From a checkpoint of a small mixture-of-experts model trained on Wikipedia: 741M tokens, 5650 steps.
Below are experts of layer 3 (counted from 0) of a mixture-of-experts language model. Rows are named router (the router's row for the expert), up (a neuron's input weights, with its number) and show model dimensions 0-127. Each number is 500 + 25 x the weight over its row's rms, rounded and kept within 0 to 999. Numbers have three digits each.
After each expert's rows: a language model's description of what the expert responds to. This comes from a sample of Wikipedia text that the model never trained on.

# expert 1
router:496541518481519517508488490491523499536488511509515521490488492542465494490526461501514492476436499474461519517468491448492508455488512535468545538537521488522515478511445481540514489497503513481499447488477486494496495456482526523437485532522539460517498485478500483504495485463527493488434524529513489502520467520478521491461468489487515485508522503481497562486468492473489505509494
up0:475508503456496464487478503504471491511492516525527506474485517578512491484541541484507507523497501480503515512481495517454493475480494529495507503529504479488504512442469438526493519497483544470502448524535499509497470507480496565503493531528505496472476471514502470505527511507472532510444508513510524451497490500452487516499466506526542486512471496479535510502483451455522525470501
up1:481546521483545484513477521497467496511490538500524514498499500539499539488516477508475477504470477484488478520498486497489458476526511485478560483478465518531511476492451493486488486533495532491472467517466461495514503435520494526519494541522504506504514504526497445505498466490471506507480447510520458473487504493454510466485470475488573520479471543496494550467497491499485494484532
up2:473477473480534517529456485503478477469500501522498493462513548485485462553506475508478516466477490475509488545570537528493514476518528484467507476489499508517501503510480508482451512508479474500527494506462478488501526488508484540472480493577506463519440508479514515458463515497518496500498464498523490487513480537484513482459468528519493466551506519497506528494508541499531506526489
up3:474533546464500515494498482503566497515476484464519525503486488485477506467485485451483533502472524500478477516470479510473466470420489495441456496526561523521485529541467513469502505507500481494482513439466471545499490496510489516492478489516519488460493501504459522492488515518527498467490491525518511501500468484526501447506483477480485500519531488480496513543489494546508495511488
up4:518490505489513544544488465476472500519502484496510533462490497503509504474526459488484476515506497472437494515517527501548485479491495546508495532473481510514487475547476472525511480525498516561486508490449494490501480501512535517425508497537520453500532447470494479504505473492487471480451494542502509530510469524469517481481479445483523475477498492492468535473487487496472495490510
up5:479547527498532540521500496471487497552475493522546534464531480494512509477487461513533487458507504480511524465483509453503495505467513488486562546495491493494486509491464484513525500477541552501495469515428519491520490472545500478476497495536495493526498447476475480444525501497517530498490532545499497490490480523511494465459466490492494486525496470478489536532481499507515488503500
up6:492477507531503456541510490491501520472465455490516480521536513513490479474505487539527500486478496470504468497500514481475486507495480541449456514528533519529486511522472500530514528508520520487527488450477486503464551516506491534509532496521476477506548498481440510493516537504549486512489515482501471543524467486497460510481453507540480487523480503501476462472475473478538533456504
Last pieces of surnames and place names, often before a comma or line break, such as Pens-ke, Rich-mond, -ville, -ford.

# expert 26
router:498515485489506511530454481450538526525492488490538489476499511514472521460507537538524526472487585462493512497472536496506503435473516492493505491551481525477486547486469497511466534490486507522523507506480535499494476462483496542480492501540495502468495529509489491556492506492522544457465487511491500491495485499523494527479462497529503477510501506483473523470487521483530539526462
up0:535505538481508518495443473453477513499502476485518482484513475503534474494537541541488531488499520460516491470507568472527486475501488488499490483488480490471465488429531496525472506482474512540560506456468509498525477521516536491537517498573528494480524506519497487513478503477504500476515500500491483462489474502510469491463503497529538502529491524489486483493474513476510549525504
up1:488488474503484480513447490412509541518491501494526527513500508511497528498497515457541503468478519485484531496492510508512540479511505478455556505541468487470505504502514511513462556474481491548523541495483539514492519453450496515477489466534511516460490492508455520545496498529500527489492483526505500496471492509523497492488497511508518488507442508534495532504527509462507524468532
up2:483522510504524461515481458490576526496514498488509548481477496520483497440510512546511523540494539470470471531503532475508480490496505488485548484511507530469506515521508490486495467494499534527564513515516510494487463505507474531508505494482447509504497543515482499519473438493483496451452474469502512510500481497513485512477500497549517490505507502491476487499541478525567502494469
up3:505518466486502484522511475474475522532449503526513531481497465495482494502475501499484526415511515485489507519499530500469545485468481523475492485505465505508525552461511485520461511468495476448508504507480481460489476514527475500499454456556516448484511525453486488508509522466534548506522506467483492486523481492489494514476490526550484540516515509494481531512509498492504519516454
up4:494452516474489481488469486471518511489489467508534523473497519524496509493525560538512518487494558496515487513489504511479538461509523469498479521531505495496538519505474489495460510494497477480550505538474504504533486486493474482527507559535462490454510505514478534518461509490474529525472481522564510523525466531509447523456485528523482483534500492535474492459481497531496502512482
up5:478563490488492509505466449478465506485473508546522468454475473503520433502526559520485492587525535494518515497482486519496485469541525499511515480497486493510518513527508513505525519502507509505531527528511504514484508474502554495511504518550485529461524512490494490569520495492498503488493507527495472457521485472477531511482518511538513452475487532462522504507492514499501497502495
up6:514552518511508552522502469455496505501499515482524512468517494481493518480474515516530517518490515499506466489487525476477497468450479465495520528493470496506465501545477480492495559510497469519515508489464541522495491505506508528514498504557476514466467500535503502513470511523545484518455479521559490472550495501468488479515444524497449483478505526483471513498523565471488505498487
Endings like -ally, -ly, -ity, -ty, -ther that finish a split word (Usu-ally, Subsequ-ently), plus digits and periods in tables.

# expert 31
router:493523519451483490488505495503476502487468476520533510512500487527455504488518464540457486464483520504476530499499506456520487483465498490500539488510490499507472495491491472498501510489466507468516485478504520486532459484475525569471526525511488496532524545467497456491524465492554498474418498491517530463505449485487492495494437497514517495529483526464514515472479483500466478467493
up0:437511486485505491470511468481481494452448480478481486446480477516515501519532478487491504539492497476459503496506527515513529492459484482501502502481529468513450509480474487492456485495497525475493464501506466489495517494468547530525534504516523507480486519494472549502482507443496532538481482485488532502458478462507486484471435539485522504489535532485488526480495515470523524461514
up1:517486526485503497524484504465537470487508462517499532480478486536506510476484461485521487542461524506499429500512495506442466518472552522486506493489526494534482504497513500509486549484524508517529520480466500500561460501481560511516510484525500510519526519486497480527494512479492469512475496508538528474510512463494478497471528438479491465514467510509498490488450502572483503506488
up2:492483471496523504498478453511502508531497497524496518493542496513466506517539495498443497505495468514474533509488497503492529501467460473475531519516507502556472487494467513519510514492503497549497438460520478516499490507433484505492491505519515510497496529514483440464492468497502518456453482524502456469448474474491490515511454512509498488499444524465448485460500511492531502527492
up3:478454524485509481495502455470485492510481485486533503533536516508527477497521513485503504504468463521479524493510514488477460488466514501506508510529497530500492544492513472504507494515492516506536539506485493545448465457546521545505533533529505534541511452451468497517545483513509479495465492515503544502516483480437520507494447440500539475502493527468491481462503492512506506482491
up4:467500526463490490532489499511509526500458481484500496531501504523461477532535524504487491504481468506486519504513444469523505459482502469534533437530504490514459474502489481471516499523455518494561471518509517444536495493453509522518498540533472480500493491525486483462518494485513435460503495495492506491514442497470475484473482501498477483514464544517503508532460494478501479495476
up5:479510547475470516520463461484513500459503475480497468497555486490485477499496507532497450498534511475519493522473552490528505497488512460476493454492490488466516501489535487485449506473487489496509549493505494521469483536468509474518502506499485533501494533531482447486541537474507501479500502521492502499490501536528456468524457450526521540510518524500491522531463521513437491511477
up6:474509482430528489512505493488541522531491450521534534499491479531481522489550488529508491491539528540478535486527504477543486468465543471524514465518522496503498505521520490534529532476507456486482485526538537511501496534524530518481480516526490530522494506482492489503503422460512470498469492513539525492461511506471523532487483512502512503548496495495516530470486509521488489486464
Final pieces of surnames and place names, often in lists of people, such as Gins-burg, Amster-dam, Sny-der, Avenue.

# expert 52
router:500501550498552491523467479533532509487527483478483514472486492512488539504520513493486517520499521529464519488507520494506507500493485536486445544466536511510485535482495478478490533490491545505531499500454494508549510513493456517486497489507489526474520471511437503502486483467476533512490504523475477505472427514509531527515499528484508514519488524490457540493477527489514443455554
up0:507492521502514481517505475534527511482493492476474508443463468495437510483520482524469526527481510486507524489507525484493488495525494496502489507522473484507544521490476511531509516480508520467498510475504472544532524509497489464505448481507413513474496519498493483475564501504456528537498497516519509489440457533481475464516508526509485510505504556490497530497493540505509464460539
up1:489477504498539515501497518521503539482495511492468514457541450498511535514486451504523513488521469481490516521519493490504502453509468505485491481485436486499473537501504504427503460546507514460484523472496542504477527487564465540495515512542518473498533460511482500510483471505509487495532535522484510500484537511480507530480504526472526508507480527507430529493517492533495488507474
up2:491462505514569486508490478497514530520563549514528494497515474494497536529514501481528515540531485517502500537544503486488515499512543477508518515509470529477507537518480483478489451485534519482506468488517483466528473524532451485504500497514515492517529533466477501538519457541479488523480473529518471501502467524453475508550480515531530538499520548493499519486519506481496536517488
up3:450483497502525506487516457460560507499504499496511528498556498518505526533495489502464502509531520517501469538529454472493484496499508534496467501466438524532481518508505475515500485494518514488505510505496503532521499493498421447494497506531481515484526495517473507523478477514488520551516533521480552470469498501481504485504518494487537511536472528486456550443480528522486486497511
up4:545464481511516464480462508510518556431502547503504536465507426483528522473484481495496543518546525522482550512504531527521534517522515515484479510483496506517481500492522480487488518537552497515541484473456465502544487483496491516484543476507512479463493472508463508505469472450499479490480472457522465504513489515487466505516495506494474500508535526502498503512495495512505494497506
up5:473478539502535507496500469481523464508531518488515503522504534508473503460477495506468498511501530530454461476509519515501491484533475531491458484498515508496458513506513493512520488494522501470475502493480519467539522504501475471495560529548482525513518468458456516451524480455517491520513496448436505490486479516558519479497514484456479526517533470484520470518496501522498487449484
up6:514509503528548510538478494516510519511506506497512520490518524501507505489512481465543462535504489519502512496496480515480488526503518487500466492514479450513469497496507453469514523519523490481505501432524499459508514504502479565463441477483529518478555445503505508536532485491499543471493549461431486501506464469511492469467522515476481451483502496478486517530483480516507485483491
Pipe separators inside numeric table rows, especially after a number, in sports and statistics tables; also semicolons in chart-position lists.

# expert 42
router:501545471504509501501468488458483498461505476508483542501469479534470535514520536520514558479492476550486491501544506517460522490454497448490529508459474499498497492527477497517504486470475527491512523486512520500495562516510441494448502489504493533511487473495485507535535510491521514553484514504491482489515472505494506504524448520512439502473478466510473509488478470476493488477543
up0:446523515531477494479460458486507529458505516509476528491475514515488494523498513520536516544474484542484507491566540501493551502511509437473555514481476477498498509553468478486522479475488480494503515466497530502509478518485458482504482511526488468545488509543497529493490491461507496467485518491501484501512424483468498486529462497498462525492505491503503468487495484504480535474485
up1:490525503513483440549466479460515510474435469478432508507497516523479517536523474477475532507512548530499499497551499504509496469474482457480490506509485534517467473501472512485469518494481564517494499502508528521529530518500500531497481496526482481517500475498494517517525529512485525525507501508446499508527530458502517434508477513497506531491497479473506479509521450474502479501536
up2:443481545515477490491477453477513499460549473502468528504463500539504495455500532498483529532493513535511462479508489498493518472486461479479533468509546508477466543474454478458528534524510527488485488519502528469501510492497490499495525524518484536536488520510500479459510506509485525508466474496484509462521512504520443512534512477522524464509525529501502475467496512552535516477512
up3:497521460481531490524512467495480464462491477476465530456496487497482530514502561505517564536498493519491510456519521514521492557521513453467531510498488504536446548527531504491493495472524537501504522517474533472473505496472481500474456488500515505513513491514505472512484519498541549493536498501498478499547475519513495516539519498505492507479508518473447505511458451491511491502528
up4:543480494512477502466496455476509520550513511492490552496513513492463503511507544493555529520543501517515523513510475507477477471524494541498493446458483470495533505474448488521508525506488526494495526511474491558496514516527498457521491510539492505565479479495481441558524469522508505484487500480498474512495483531477490471537466509547513529531508492524505508484498502478485507491524
up5:471515468493530504469480499464489510492505481512504493504493501495496505517532485486548452456442510494457536552503482516447443540467487459459508505502462504497522525503510498522477470472504538495504496500496552470491537517460498514480443494476470511465497499503491518517507467479518527514490498520513493505471512455485479464490507520516453527511455468521493493501508437484505484506527
up6:483536492496526536547476479434517473480469482468497529523485491528515496517474516529470533498441492460464506489464507517489525448503507491493517490515506469456511482523515525487471448499483493546528488479557452518498501499503490484502559498489493514469513488500517482490512483554522499494490528500522479526543500502495549488465508473506492496506512520504495546533484508528443515496518
Nouns of time and occasion after ordinals or all-, such as third time, all-time record, years, season, election.

# expert 8
router:497587469512512499502483479505500533495495490508583505496524456521440497391495560498490517485511505510492486519503521509508491499499499533502487516478499482467496533530486491558497507506487502460501501500494495496525521491522516510447486501513514508507500499495493480465521481475506464485478506504489480462498489490502481498480481487508516455537501489465494500488477489504516441490554
up0:446480480502551495480454467483505467493470436502536508480498503485486505494531469550485533499477531513475510502526527507488483480498522536443543490499471468493510483502532505485464534507488544491498521495494519451527467519527504522520476509575521477489550458526482462516477485512503534485513494508525491484518518502477491481506470459472493507517498505473490522524478513548498488501500
up1:482517518500501496499491522466507496476458484525531561460485525534489507498478492532478454504481500536512446498496515488505464525527536532495488473431517487478524495552519463536497531504505498486537498472519479503521520495523552469509512511502506468489517496514500461523516471448542530519491515497535513487512473493466472503510475528511498465493493535486491528484523520528465445467530
up2:478477502471521502496493458484488505504476472495490547514517519461500540498554538521509540503466531496500492504539528507482470474489515476438523492497418463539436505517472458520471518519519507492529507457468504468539518497528529489482491520560497500468501483502479469496511513500516484497508476522484526485513481481500473493539452485466527492500503492470518488532526501483516482512491
up3:455547492484535484518439488466471522466480470516490471474505484483471515502526474492506508483507508521473495505532513489459517483494519498447565505463532492486457518481518486484492494519472529528511512499505518500493543486518496503475515506568486492498538484470486444510525474470501525535505485499487563496539492479506500453515522499511481440524499467460482487503484496520461503503506
up4:461526501438489480489462485492482548536506483504531548459498510534526540496506472473482494532495521523446553472517497492469466509478475508487498520509503477474520501528491509497438503484518504502535552489498518469524511503509523556512487492522479510479480496479512439520545480456528471532496492521491528512519455501485481490535517478499470496514506524506488495478531468520480522496469
up5:501487508508521479492470431510527523518506474491512515504492506518497502542511456510480516526505507516474526492538479510484446497496499503449486526496484474486476514540493444496446524514496526505469487489448451477520478497520497504474528533514469520519489472501457447510506522507525491525471482492469538439542476494471463487486458497478507468511519537477495505461479461513473495510517
up6:497488485474510448491448435481477527511450482523503555482500526478533501463506488514503511514509521521479544534518512518507494526498519520439520535490515475494542537523476448501479531483484508505533489475466479478519519498488533509519509505527493459494470505548452468520523478426514483550507474505510537480514481471504502485506508507529504500491517500501482505513502469523523496489473
Word-final pieces that finish a word begun by earlier tokens, such as -ating, -ation, -ated, -an, often in proper names.